config.toml
d_expert = 96
router_score = "sigmoid"
normalize_top_k = true
norm_place = "pre"
warmup_steps = 225
Below are experts of layer 9 (counted from 0) of a mixture-of-experts language model. Rows are named router (the router's row for the expert), gate (a neuron's input weights, with its number), up (a neuron's input weights, with its number), down (a neuron's output weights, with its number) and show model dimensions 0-159. Each number is 128 + 24 x the weight over its row's rms, rounded and kept within 0 to 255.
Before each expert's rows: a language model's description of what the expert responds to; "comes after" lists some tokens at least twice as common just before its tokens as in all text. This comes from a sample of Wikipedia text that the model never trained on. Tokens count by the router's weight.

# expert 60
Periods after a capital initial in people's names, like J. T. King; also word middles after an initial capital, as in President, Bulgaria.
comes after: " B", " J", " D", " R", " P", " F"
router [125 154  80 157 134 163 115 103 148 129  93 142 119 154 117 153 127 110 126 149 127 158 136 140 168 160 119 152 123 114 111 135  71 110 140  97 150 173 107 112  84 131 113  82  89 119 132 151 105  89 143 165 118 132 158 158  99  93 129 140 136 196 107 158 120 126 115 116 158 133 142 122 117 130 162 143 123 132  93 100 140 152 115 178 163 130 125 191 119  99 124 137  99 136 118 127  97 180 110 137 141 128 165 121 145 115 166 130 115 113 142 104 107 108  87 118 137 110 149 124 163 127 118 117 116 106  92 150 163 149 130 131 121 129 134 111 135  97 132 136 127  90 116 112 167  83 153 126 117 131  75 165 126 113 105  88  96 112 144 134]
gate0 [132 134 139 156 123 127 126 147 142 145 153 142 122 118 101  99 126 114  70 143 122 118 140 108 148 146 153 120 119  75 127 113 107 134 147  95 105 161 142 116 103 140 140  84 100 134 116 107  85  82 146 148 149 115 142 141 117  81 145 121 144 150 103 162 141 162 138  76 108 144 118 100 137 138 111 103 124 121 170 152 154 114 123 112 112  77 184 142 107 128 143 120 143  88 122  99  80 128 104 133  92 132 140 122 132 177 122 141 166  99 174 106 109  77 108 103 108 150  93 110 109 140 147 146 140 133 126 122 128 146 169 154 141 116 149 172 159  97  97 115 156  88 143 137 153 101 179 132 129 123 134 129 142  94 108  90 145 113 106 157]
up0 [122 146 130 119 152  81 145 160 126 141 102 160 124 107 139 125 141 107 179 164 164 141 104 121 143 117 138 144 113 122 121 124  88 129 126 125 136 114 101 104 110 139 108  85 109 135 174 159 131 114 105 121 146 146 178 171 103 117 124 128 100 169  77 131  98 105 146 159 126 110 115 161 128 115 113 176 129 157 152 162 127 144 163 136 151 125 135 156 143 125 146  96 148  97 160 109 102 115 170 126 181 105 150  88 171 119 145 154 100 102 135 121 108 113 125 124 152 145 151 106 154 145 125 129  56 120 114 139 132  92 185 117 103  94 136  85 135 111 139  99  98 148 135 144 103  90 124 117 122 134 150 143  86 115 114 101 138 111 154 117]
down0 [143 122 138 123 127  94 139 122 142 122 119 143 106  93 129  83  89 148 119 151 140 150 121 105 109 104 148 162 111 143 119 137 129 122 125 148  94 126 106  92 159 126 117 126 105 114 131 113 101 127 135 136  96 101 119 148 110  70 145 130 109 160  89 132 129 114 163 124 144 109 148 142 118 112 126 171 115 112 146 145 142 143 102 132 135 163 122 156 141 140 107 137  90 143 169  89  93 120 134 147 128 177 140 139 110 155 141 158 136  98 180  83 139 135 103 150 170 110 155 118 143 108  91 146 142 148 135 159 168 152 134 115 140 111 158 112 163 108 144 127 117 104 171 123 139  69 128 115  70 155 156 159 132  50 125 113 155 133  90 171]
gate1 [135 171  91 135  83 137 130 135 121 151 122 149 102 164 104 131 142 142 102 124 130 116 149  93 107 130 116 121 143 105 167 131 110 153 171 112 116 128 136 111 109 135 161 115 101  71 125 174  98 145 138 128 115 122 135 105 104 123  95 129 111 129 137 147 146 178  62 130 107 187 140 145  92 104 122 109 154 140 141 116 130 124 112  99  96 119 160 133 143 154 149  99 139  98 130 182 150 115  83 149  92 133 120  95 146 160 115 126 145 162 166  92 121 111 147 143 120 151 107 147 126 104 124 156 124  91 151 191 129 146 143 148 116  98 126 123 112 141 102 125 138 172 120 162 165  97 156 143 151 129 127 135 135 105 120 102 171  86 116 102]
up1 [138 151 102 109 123 127 140  95  99 125 140 116 122  57 122 109 104 110 136 161 141 158 117  91 142  95 158 103 146 130 137 126 133 121 136 120 111 120 150 141 127 136 115 148 116 158 174 152 160 135 110 139 191 122  91 119 114 115 148 132 127 134 110 165 164 160 138  96 104 137 114 121 101 117 117 109 130 139 159 120 142 130 112  85  95 153 169 128 145 167 124 137 130 116 119 166  92 123 133 103 127 117  64  75 135 109 131 145 171 176 179 125 177 110 111 108 135 109 103 122  64 110 130 141 175 136 131 123 136 130 103 111 167 152 113 103 106 136 101  98 128  90 176 139 117 136 126 132 170 132 119 181 151 140 128 128 122 136 136 133]
down1 [142 104  96  98 108 116 135 160  97  96 127 122  99  99 138 124 109 159 136 139 121 133 129 153 126 116 168 136 126 137 140 157 137 127 108 146 167 136 158 136  70 154 140 117 174 135  79 105 151 172 128 131 110 160  68 119 122  93 143 158 135 135 141  97 118 186 154 169 113 133 134  75  82 104 155 153 123 113 174 150 129 173 131 125 125 140  75 130 108 102 138  88 144 143  95  87 163 116 164 129 127 129 117 129 134 124 139 121 145 121 152  83 148  94 145  97 116 162 141 121 121 102 149 154 147 114 106 120  98 114 108 140 176 113 163  95 120 166 161 132 146 133 120 106 117 122 165 159 121 145 119 113 103 129 127 106 111 107 126 136]
gate2 [133 105 138  81 101 125 147 151  95 138 112 123 172 163 116 149 144 119 162 143 178 119 129 116 109 102 136 123  71 147 137 151 133 101 120 120 142 130 125 116 112 141 129 154 109 115 142 122 157 171 150 196 127 167 116 100 110 103 112 159 166  92 118 117 127 119 118 118  68 150 153 144 103 172 119 175 154 160 210 131 118 109 133 121 133 159 110 138 102 103 129 149 122 123 119 132 138 123 101 108 139 124 108 139 144 109  83  83 132 154 117 149  83 133 138 109 151 139 138  91 105 144 165 147  90 137 100 117 111 124 135  67 121 107 161 119 119 123 115 111 118 149 118  94 143 119 154 134  97 175 124 123 132 134 147 115 143 102 150 117]
up2 [144 135 102  70 104 171 115  66 119 134 168  87 104 167 135 175 104 119 166  93 121 130 116 125  99 123 128  74 108  97 173 135 127 118 103 140 141 111 118 121 146 126 164 145 153 131 100 111 146  80 130 132 101 130  95 154 122 156 171 145 138 114 165 151 139 125 134 134  95 119 128 124 111 144 131  97 133 145 135 109 100 119 129 117 160 107 169 146 129 118 123 111  95 113 108 148 180  99 125 101 153 117 108 130 177 148 156 127 168 155  98 136 163 121 126 136  84 109 173 174 113 152  86 149 183 143 133 136 140 140 126 123 121 135 118 139 162 111 105 129 179 116 126 114 135 125 130 104  93 149 102 127 148 124 107 109 117 128 112 149]
down2 [105 100 117 150 127  90 112 151 141 159 146 139 142 105  96 128 146 115 107 150 119 106  88  96 126 146 134 135 101 108 107 133 125 130 134 174  92 140 121 146 151 106  91 136 138 141 139 135  78 145 126 152 115 159 107 148 130 119 116 130 120 192 124  90 130  95 152 107 122 149 111 175 102 120 130 145 149 116 150 136 142  88 158 107  76 135  84 117 162 158 135 143 108 126 145  78 120 125 108  99 122 129  98 116 140 103 113 109 132 163 113 164 148 128 136 152 166 118 151 198 136 148 109 110 143 147 163 137 114 155 107 111 121 102 102 168 119  96 150 140 171 136 108 137  97 169 137  68 135 120  92 124 140 124  97 128 150 157 102 175]
gate3 [154 117 143 151 131 171 136 162 145 149 165 142 138 117 133 159 111 145 139 130 154  97 140 118 147 138 155 125 106  96 145 140 138 155 164 116 142 142 130 103 121 143 144  57 151  98  90 119 123 149 142 135 136 102 105 143  83 134 120 149 130 141 118 134 145 148 144 119 128 145 126 177 124 128 135  73 100 126 119 129 119  63 109 148 149 148 132 156 116  94 155 123 110 119 126 128 147 117  97 117 126 168 128 127 107 192 127 123 140 114 119 105 158 128 105 172  90 148 123 136 130 138 111 110 141 164 137  93 105 156 167 145  94 120 121 149 134 101 109  82 178 106  68 171 141  83 127 129  82 139 134  97  82 124 106 159 114 114 144  96]
up3 [121 128 180 118  96 171  94 134 162 118 128 125 145 163 164 129 151 112 128 129  95 107 121 115 128 172 103 135 170 131 118 158 156 115 131 163 171  73 106  99  97 132 139 188 182  99 101 123 132 171 107 114  95 144 108 113 123 141 112 102 100  97 143 161 127 114 147 120  68 127 136 133 140 109 142 168 121 124 113 106  88 119 125  92 149 134 101 126 146 137  91 103 128 152 143 129 126 174 137 188 101 135 127 148  99  96 139  69 108 108 119 148 165 150 145 113 127 116 143 114 116 137 135 105 158 142 147 126 130 127 164 147 108  84 130 163 105 148 128 122 116 161 123 143 108 166 120 122 104 119 154 122 130 116 128 161 118 129 122  95]
down3 [159 169 147 115 152 138 102 105 126 106 122 128 141 104 141 161 153 134 131 124 115 107 121  98 135 136 137 128 154 102 111 103 187 148 128  90 102 114 132 137 110 143 139 163 121 135 181 100 177  70 116 134  91 141 136 144 129  83 139 100 108  94 144 175 154 161 148 150 121 114 153 128 144 125 128 134 104 179 149 105 126 147 128 163 138 100 139 125 106 147 130 127 162 111  89 119 158 124 147 142 124 108 149 115 126  99  74 117 197 135 139 116 130  86 180  89 152 141  91 103 155 128 128  95 111 164 106 111 150 133 166 146  61 135 143 109 135 142 122 132 121 109 127 166 125 125 157 142 104 108 104 122 122 120 150 115 114 142 136  92]

# expert 26
Capital letters continuing an all-caps acronym or code, as in UNIT-E, FI-X, CI-V, NE-D, or Roman numerals like XVI.
comes after: "A", "S", "I", "E", "C", "O"
router [ 98 154  82 127 155 150 129 148 129 120 117 166 145 108 131  92 152 104 106 122 139 131 157 184 138 158 124 140 145 102 153 131 111 127 161 111 167 157 129  92  75 112 111  95 120 101  89 126  90 102 144 142 128 119 145 131  82  85 114 123 145 170 109 101 136 150 156 120 113 118 142 153 136 137 125 101 155 159  93 124 156 136 159 147 141 129 115 224 122 117 129 111 124 127 155 160 169 141 110 116 156 146 135 137 127  82 156 148 117 123 143  98  95 121 148 100 113 159 137 100 104 137 121 144 125 127 141 145 120 118 109 115 144 151 118 128 142 143 119 110 132  91 123 154 144  86 175  85 102  98  80 149 117 105 128  84 115 150 121 121]
gate0 [173 182  85  95 147 127 148  86 140 168 110 114 128 130 120 169 125 163  96 159 132 146 138 151 157  92 168 161 131 150 120 157 132 123 126 134 139 148  93 124 157 114 119 112 143 126 140 147 183 134  94  67 117 114 154 117 138  98 146 147 105 128 145 110  73 139 132 124 171 112 152 153 155 159  95  97 138  92 133 101 128 105 118  79 115 151 139 138 143 103 116 152 146 103 105 101 126 132 140 159 126 137 108 115 103 139  89 105  96 124 160 142 159 136 124 174 130 123 125 102 133 151 120  83 125 143  94 104 103 121  98 136  93 123 109 140 146  66  75 114 144 136 136 116 144 125 106 143 145 121 129 131 152 149 114 125 121 157 138  87]
up0 [129 160 129 118 156 147 151 123 143 140 121 129 163 121 142 108 146 154 133 121 130 118 182 185 129 173 148 156 120 129 140 156 112  85 107  93 129 114 113 109 126 149 129 158 180  87 116 127 186 139 111  96 142  90 117 123 120 139 125 116 129 120 100 138 134 153 179 145 113 126 109 122  91 121  98  83 149 144 105 129 136 116  90  87 116 154 102 125 162 120 121 148 142 112 124 111 135 149 117 168 115 122 125 151  58 123  83  79 118 116 108 144 174 141 142 164 130 150 126 147 131 170 117 113 120 132 109 119  61  97 114 102 160 133 128 116 117 129 116  91 136 117 134 135 111 116 147 109 165 157 125 129 145 121 116 121 116 203 112 108]
down0 [ 93 128 191 101 127 149 101 162 100 106 105 149 149 105 108  92 140 151 179 113  92  99 160 140 105 125 110 116 156 136 120 139 136 117 146 108 190 142 130 122 147 172  97 139 135 117 126  84 122 113 158 161 133 122 104 120 117 135 139 151 141 113 105 112  90 140 117 128 190 169 145  86 112  89 132 117 168 135 121 145 153 170  96 110 129 132 119 121 123 127  84 114 127 114 165 110 160 132 186 103 150 116 155 160 130 102 169 139 142 131 131 145 147 115 141 132  97 120 153 105 141 137 156 110 101 134 106  97 148 117 148 108 115 145 145 129 126 108  85 109 142 130 122 128 114 158  94 148 121 122 119  60 157 182 123 118 108 130 123 118]
gate1 [131 125 163 159 152 111 122 147 129 136 125 136 163 114 130  91 141 172 108 122 156 100 119 191 145 125 108 185 153 160 122 128 131 120 154 163 121 131 122 167 114 124 128 149 148 107 133 131  90 115 133 129 113 136 140  97 111 166 105  97 159  72 148 116 120 165 151 152  92 136 132 104  95 119 121  97 188  90 198 150 120 135 134 130 120  83 103 150 123 144 168 119  60 152 130 110 144 139 125 100 129 125 130 123  93 122 133  77 144 122 125 128 141 102 114 128 119 127 126 143 111 125 129  84 105 172 124 119  65 122 126 138 145 110 128 109 152 150 140 103 112 140 111 114 102 111 110 143 153 145 149  66 126 115 126 145 109 144 116 102]
up1 [104 135 133 168 104 113 118 136 117 130 133 117 153 121 114 176 150 101 145 137 166 146 151 119 135 115 123 125  80 146  70 143 140 187 129 109 139 122 116 160 123  99 152 120  94 140 114 161 155 145  70 147  88 139 141 136 132  87 164 103 135 102 172  75 137 150 122 118 145  92 108 142 155 111 134 157 115  54 141 147 139 134 136 142 125 162 161 143 114 119 121 148 149 117 145  97 104 114 155 124  99 146 126 125 132 150 101 138 165 121 132 130 120 133 133 129 137  93 102  78  93 154 151  90  80 145 110 101 134 115 110 154 123 144 134 100 177 122 176 129  94 133 129 137 115 153  98 161 156 115 114 161  98 129 114  97 127 141 146 136]
down1 [137 105 126 122 134 146 136 104 127 103 125 118  98  82  98 136 150 138 113 140 151 154 166 127 121 158 100 137 155 113 134 128 153 175  97 127 109 106 142  94 127 143  99  93 161 116  99 147 157 146 184 109 129 109  86 146 112 128 140 101 109 100 117 127 158 145 115 128 141 149 140 123 111 116 140 122 144 143 115 100 159 150 158 154 108 119  89 124 147 118 112 120 102 115 175 103 143 150  90 128 168 105 121 132  76  93 161 117 148  85 112  85 118 142 164 156 115 184 177 126 124 134 153 125 147 165 105 136 133 134 120 107  95 128 113 123 139 159 154 112 190 120 157 121 158 132 146  87 131  93 106 166 141 124 110  91 135  76 144 104]
gate2 [106 189 137 135 128 136 155 185 165 141 135 105 157 124  94  84  57  88 162 161 107 119 142 129 136 128 131 106 122 158 131 112  75  88 148 118  94 133  98  67 110 134 157 134 135 143 145 118 136 134 145 153 116 155 136 110 124 136 151 135 170 118  91 199 126 117 102 110 147 140  90 119 146 113 134 135 145 123 122 139 126 147 109 128  98  79 133 109 173 138 117  77 139 118 146  92 115 126 127 149 154 129 104 126  99 107 146 128  94 125 173 134 127 129 129 142 120 155 135 127 129 141 107 139 173  95 171 137 168 135 119 148 122 122 107 142 128 127 130 129 141 114 166  99 107  92 131 124 135 109 114 132 129 145  95  82 126 137 172 147]
up2 [ 90 107 122 128  96  98 154 126 153 133 100 166  96 113 134 144 101 102 136 132 135 141 109  94 105 131 119 123 132 148 134 158 107 112 198 166 116 126 129 163 172  84 158 110 135  74 131 129 129 170 135 102  96  95 141 130 111 129 134 118  96 110 130 118 110 136 125 115 102 107 126  98 175 133  54 128 117  96 135 172 155 119 142 102 152 104 120 119 104 135 118 128 115 129 114 129 156 142 151 114 129 139 138 163 135 107 123 142 155 143 151 140 122 100 154 162 125 153 125 127 145 178  89 113 128 155 153 131 140  82 163 117 166 116 104 117  98 182 118 159 160 103  98 151 160 109 106 136 118 110 103  96 126 161 166 121 124 135 159  94]
down2 [162 167  93 154 157 136 129 116 129 127 115 122 107 114 121 132 164 105 169 114 124 127 123 172 114 114 110 102 148 147 113 139 100 116 177 125  93 132 107 163 127  87  99 112  77 133 137 153 115 148 169 126  98 123 145 109  99 152  91 158 151 142 114 162 116 109 130 119 135 184 110 118 183  83 130 163 135 113 138 136 155 152 108  97 108 133 131  74 105 131 115 155 150 140 140 112 119 182 168 169 119 126 122 105 127 116 137 165 107 112 159 118 148 121 138 117 120 131 137 111 139 140 153  98 109 137 124 138  93 146 106 152 110 122 116  95  94 183 123 183 135  90 114 120 158 154  99  86 111  91 127 165 138 120 135 131 117  89 117 138]
gate3 [121 168 112 196  88 157 148 155 145 115 106 152 103 119 134 186 164 146 128 142 146 126 128 103 143 135 105 140 152  93 128 119 148 163 146 155 101 130  99 177 139 134 138 118 100 128 123 140 104 159 151 153 113 134 146  95 115 108 142  96  83 109 129 136 142 171 104  89 152 119 127 145 125 130 142 109 117 111 142 120 154 140 138 133 127 127 130 145 131 141 136 141 154 113 111 110 123 104 123 113 118 134 154 156 137 124 106 139  84 153 157  38 142  71 107 152 104 112 102 135 125 141  99 152 157 142 162 105  84 129 116 135 103  84 121 171 150 112  97 147 184 158 113  85 135 116 158 136 122  96  94 124 106 139 118 114 115 127 113 140]
up3 [142 137  96  82 124 126 106 109 107 138 151 121 131 149 102 143  96 118 167 154 118 156 109 138 105 104 146 129 159 134  84 140  95 148 126  90 151 154 156  98 137  84  91 159 149 149 164 174 155  92 126 105  99 129 133 140 144 122 146  63 175 159 134 140  55 111 114 154 113  91 156 135 149  81 112 155 162 122 147 131  97 123 117 146 134 109 166 128 142 118 138  86 106 124 128 136 136 121 144 172 159 102 119  94 147 125 152 117 157 122 138 190 120 144 110 116 139 135 142 120 102 124 100 104 124  88 158 143 136  95 135 108 130 111 116 106 139 136 169 116 134  86 133 117 124 103 104 131 149 131 132 122 122 147  97 144 146 114 144  81]
down3 [ 84 107 126 141  71 127 167 142 127 141 153 134 126 148 117 157 142 127 114 135 143 165 122 106 152 142 129 163 134 133 127 125 118  94  67 136 113 126 122 129  98 136 128  95 167 175 131 140 126 122 108 137 135 103 123 125 143  81 155 133 141 116 136 159 156 141 103 123 120 112 148 127 122 121 109 111 123 101 169 164 106 132 149 133 144  73 131 161 142  68 140 166 157 129  89 155  89 124  66 124 140 148 143 171 156 149 106 142 124 160 118 112 124 152 104 130 189  95 140 120 156 127  97 133 128 142 124  98 115 131 145 127 118 113 141 173 112 117 139 110 138 133 129 119  96  98 157 125 156 105 108 135  51 116 121 100 167 167 133  93]

# expert 32
Word piece right after an opening s or S, as in s-ed-an, s-aw, s-ent, S-ee also, S-ir, Sw-ed-en.
comes after: " S", " s", "S", " J", " N", " cons"
router [109 145 100 176 116 150 120 113 124 156 111 158 135 136 127  98 141  75 111 143 123 155 123 175 167 140 118 140 151 103 117 144  76 144 128 129 141 134 108 127  81 146  82 122  92 108 113 156  93  93 166 151 147 110 119 177 102  95 116 114 148 157 113 160 123 134 141  98 111 159 122 120 149 146 131 118 140  99 107 105 134 127 141 152 155 117 130 208 155 132 132 121  92 119 162 118 121 147 128 133 139 160 151 115 131 132 121 179  98 141 149  93 100 107  72 116 124 118 137 118  97 140 128 169 155 115 141 138 131 130 126 144 134 137 111 110 156  89 130 132 117 126 115 115 127  89 172 121 120 144 100 175 121  70  84  82 122 119 122 138]
gate0 [103 175  91 130 132 116 107 130 103 141 128 148 160 137 138 150 125 130 149 114 119 122 135 113 103 107 128 142 152  77 134 140 128 152 162  96 155 146 152  97  93 175 129 133 138  53 103 160 154 124 108  98 107 130 151  91 112 126 117 135 162 130 103 137 168 129 141 122 103 131 143 118  61 123 191 116 139 143 150 172 152 108 107 145 109 112 108 129 136 108 146  94 100 136 132 166 142 115 115 204 154 160  97 126 105 132 136 118 150 143 170 128 151 137 165  99 109 154 108 178 103 111 135 108 142 125 148 103 115 157 173 160 134  86 134 134 103 126  99 135  98 117 134 168 144 129 155 114 109 135 131 117 129 123  94 109 129 131 123 145]
up0 [131 137 154 129 112 152 125 133 176 145 122  91  91 129 116  97 169 144 146 148 117 144 149 129 111 138 129 111 140 103 178 124 121 137 122 145 151 147 135 140 124 138 129  84 117 139  89 149  82 105 136 109 128 155 133 116 114 129 150 133 154 117 100 131  66  63 143 147 164  85 134 199 195 144 141  96 132 113 137 151 157 157 112 126 122 122 173 103 145 102  91 123 146 166 156  98 117 125 172 122 102 111 168 144 114 129 105  95 135  99 173 146 122 156 123 135 121 134 156 129 155 122 128 126 126 129 106 110 133 126  95 132 145 122 151 106 107 124 160 114 128 112 151 162  95 148 118 160 118  93  84 126 155 166 119 104  97 135 124  96]
down0 [158 116 146 142 123 112 105 102 146 147 104  89  97 133  80 123 145 136 107 184 115  93 139 156 118 126 114 137  98 143 164 133 142 191 115 153 100 144 105 100  80 126 106 102 150 118 122 148 137 115 114 131 111 125 115  90 162 141 107 115 121 167 133  79 139 132 122 137 115 127 137 148 125 117  83 145 171 119 142 116 151 121 130 168 130 163 163 112 111 117 102 116 117 131 113 152 156 158 138 138 128 142 178 155 137 143 129  94 113 136 123  93 158 109 136 131  91  88 170 100 111 121 125  95  96 142 127 195 122 162 134 129 105 152  79 134 170 134 172 117 132 135 133 146 151 100  96 156 133 150 119 139 181 126 124 121 151 102  99  93]
gate1 [ 99 113 123 139 106 140 143 131 102 149 105 127 137 172 123 119 161 111  69 136 139 111 148 132 117 130 138 114 134 106 127 163 137 162 164 106 105 166 104 156 107 149  99 121 106  76  95 124 134 122 125 110 162 117 143 112 116  90 127 137 166 127 152 108 134 136 151 104 142 148 154 124 151 147 147  81 144 142 166 152 147  94 105 112 147  93 122 135 154 158 116 149 164 133 137 155 109 143 142 197 103 104  71 131 120 134  95 119  98 107 180 143 129 126 126  90 112 135 129 154 164 130 162 115  90 140 172 164 153 132 118 142  99 155 132 115 142 108 126 120  99 133  96 148 113 158 142 119 147 136 139 138  87 131 111  53 106 137 138  89]
up1 [146 145 135 138 133 175  86 118 167 115 103 114 114 104 134 153 154 149 159 104 131 140 129 122 149 132 131 157 147 118 111  95 150  91  78 146 156 104 135  74 137 103 147  97 157 143 132 162 137 137 149 130 104 147 133  96 147 136 130 179 113 154 150 118  90 121 127  99 141  90 112 121  97 107 147 137 130 128  95  97 132 176 136 140 139 142  75 150  58 105 148 139 132 134 135  94 143 119 145  93 129 135 145 158 123 129 134 112 129 147 129 103 119 142 134 147 174 151 126  75 136 115 124  84 134 147  46 104 128 105 152  96 161 107  94 140 103 133 147 161 135 129 150 117 153  98 106 163 156 128 102 122 165 136 137 155 130 145 115 132]
down1 [144 154 121 125  97 114  79 156 155 132  95 120 150 113 105 127 121 149 121 122 149 122  85  94 132 119 126 161 176 145 133 111 157 106 104 109 129 130 117 106 166 137 112 112 104 156 130 136 123  92 142 128 125 155 210 174 113 130 119 140 108 167 113  67  96 142 128  99 108 123 157 168 142 145  79 100 107 159  80 159 140 152 116 120 148 111 136 150 160 100 143  99 162  95 124 127 149 111 126 160 112 147 139 101  98 161 133 102  75 135 128 131 103 112 123 156 144 117 135 105 130 126 135 169 126 131 109 129 122 136 138 106 110 177 104 134 156  94  85 123 134 132 117 118 107 115 103 136  88 146 147 144 165 116 159 159 149 111 165 121]
gate2 [198 130 141 122 132 119 133  82 122 101 144 145  78 103 105  62 130 148 147 150 123 139 148 133 140 174 120 130  84 114 124 130 100 121 152 123 153 139 147 158 123 149  98 131 122 105 103 136 130 142 147 176 131 110 155 148 121  76 104 105  96 161 139 151 114  87  90 118 126 136 143 128 154 157  94 132  97 158 134 154 136 133 108 118 120 172  95 120  90 112 120 123 165 150 148 124 125 119 110 143 125 103 105 127 127 178 128 146 168 122 114 109 132  90  95 116 155 158 115 153 147 138  94 138 159 109 141 144 119 126 160 124 145 130 120 116 136  98 133  78 129 149 123 124 139  67 159 137 101 134  78 115 139  92 158 112  97 163 154 101]
up2 [103 106 144 131 135 103 115 161 119 148 113 126 150 103 138 106 124 134 163 162 116 167 135 109 151 146 164 144 194 102 163 114 145 145 140 139 152 139 168 167 146 111 135 122 148 140 115  52 145 112 125 101  92 113 151  78 152 102 139 116 109 135 102 108 142 143 143 112 170 109 178 118 128 116 132 113 117 118 117 154 132 103 129 118 116  67 139 123 123 116 140 148 116  99 150 117 104  98  96 114 164 119 151 125 145 120 145 126 129 129 112 130 125 112 138 115 105 148  88 148 122 124 165 101  97 196  90 110  95 116 152 132  64 122 136 146 104 120  98 162 125 110 114 138 141 170 112  96 121 121 148  96 121 163 124 121 128 118 103 186]
down2 [145 131 150 154 134 125 100 188 123 116 144 153  99 182 130  79 129 112 121 167  86 139 166  92 131 127 185  89 137 109  99 135 146 117 172 104 155 140 117 151 139 156 104  75 172 145 115 111 137 148 149  95 148 106 120 135 180 112 142 126 137 122 146 125 139 130 181 143 117 112 175  98 144 135 137 136 112 138 102 121 133 114 106 120 103 134 119 121 125 112 113 129 116 160 116 103 137 111 124 118 113 132 129 163 171  98 119  79 113 142 162 114 121 134 138 115 121  87 146  96 122 116 118 126  77 113  86 173 101 118 143 113 142 123  96 194 136 110 132 192 137 127 127 110 121 148 113 126  99 178 121 123 131 114 129 114 133 110 126 109]
gate3 [128  84 107 145 147 115 146  99 115 123 103 123  91 112 155  91 118 136 106 123 126 120 111 126 153  94 133 123 139  95 134 108 131 161 139 115 142 128 133 147 119  88 176 144 146  92 126 198 103 167 171 139 155 142 168 136 124 104 123 135 153 144 175 147 116 120 107 115 112 151 140 125 172 153 109 107 158 116 142  96 141 149 114 126 128 119 116 136 154 150 127 143 142 113 103 126 128  88 161 109 153 135  89 107 162 145 131 106 154 121 148 129  87 127  91 175 100 190  94 127 102 121 110 116 126 122 152 154 115 101  83 161 126 128 127 132 167 131  94 128 169  95 117 151 137  98 144 154  64 116 124 125  93 119 112 121 172 155  96 129]
up3 [ 95 151 100 143 132 138 130 127 140 158 115 136 118 142 117 192 125 100 115 129 148 125 180  69 101 144 102 131 122 156 112 157 123 131 128 132 153 146 157 118 101 130  92 139  64 109 109 151 160 106 103 137  55 148  88 137 134  77 112  98 131 124 102 156 133 141  88 142 119 111 114 118 118 118 152 200 114 108 128 131 123 137 145 140  96 131 120 130 127 145 152 138 118 130 120 120 167 173 121 130 132 128 106 150 116 142 131 136 144 132 115 108 181 133 155 100 143 134 109 169 135  96  98 117 130 106 129 129 159 169 167 117  95 158 124 100 124 122 148 122 123 112  72 135 137 120 119 127 180 158 111  99 139 162 115 119 117 161 142  81]
down3 [138 184 101 138 173  96 131 127 117 130  89 113 112 124 139 109 109 116 137 101 150 158 146 103 119 135 139 104 138 110 161 154 111  90 106 115 122 172 178 119  96 151 140 172 174  95 111 142 115  89  97 132 115  93 100 161  96 126 147 111 136 160 143 132 104 140 104  94 121 159 118 122  92 101 136 107  95 120 123 116 137 112 138 171 183 117 127 100 126 146 135 138 166 158 153 143 143 121 119 140 192 105 105 129 127 104 144 119 140 116 125 163 137 123  87 130 148 160 132 157 140 117 161 129  92 130 140 163 138 127 150 108  97 150 129 150  93 101 162 122 109 157 158 104 108  92 156 114 147 117  98  70 124 154 120 136 119 155 122  97]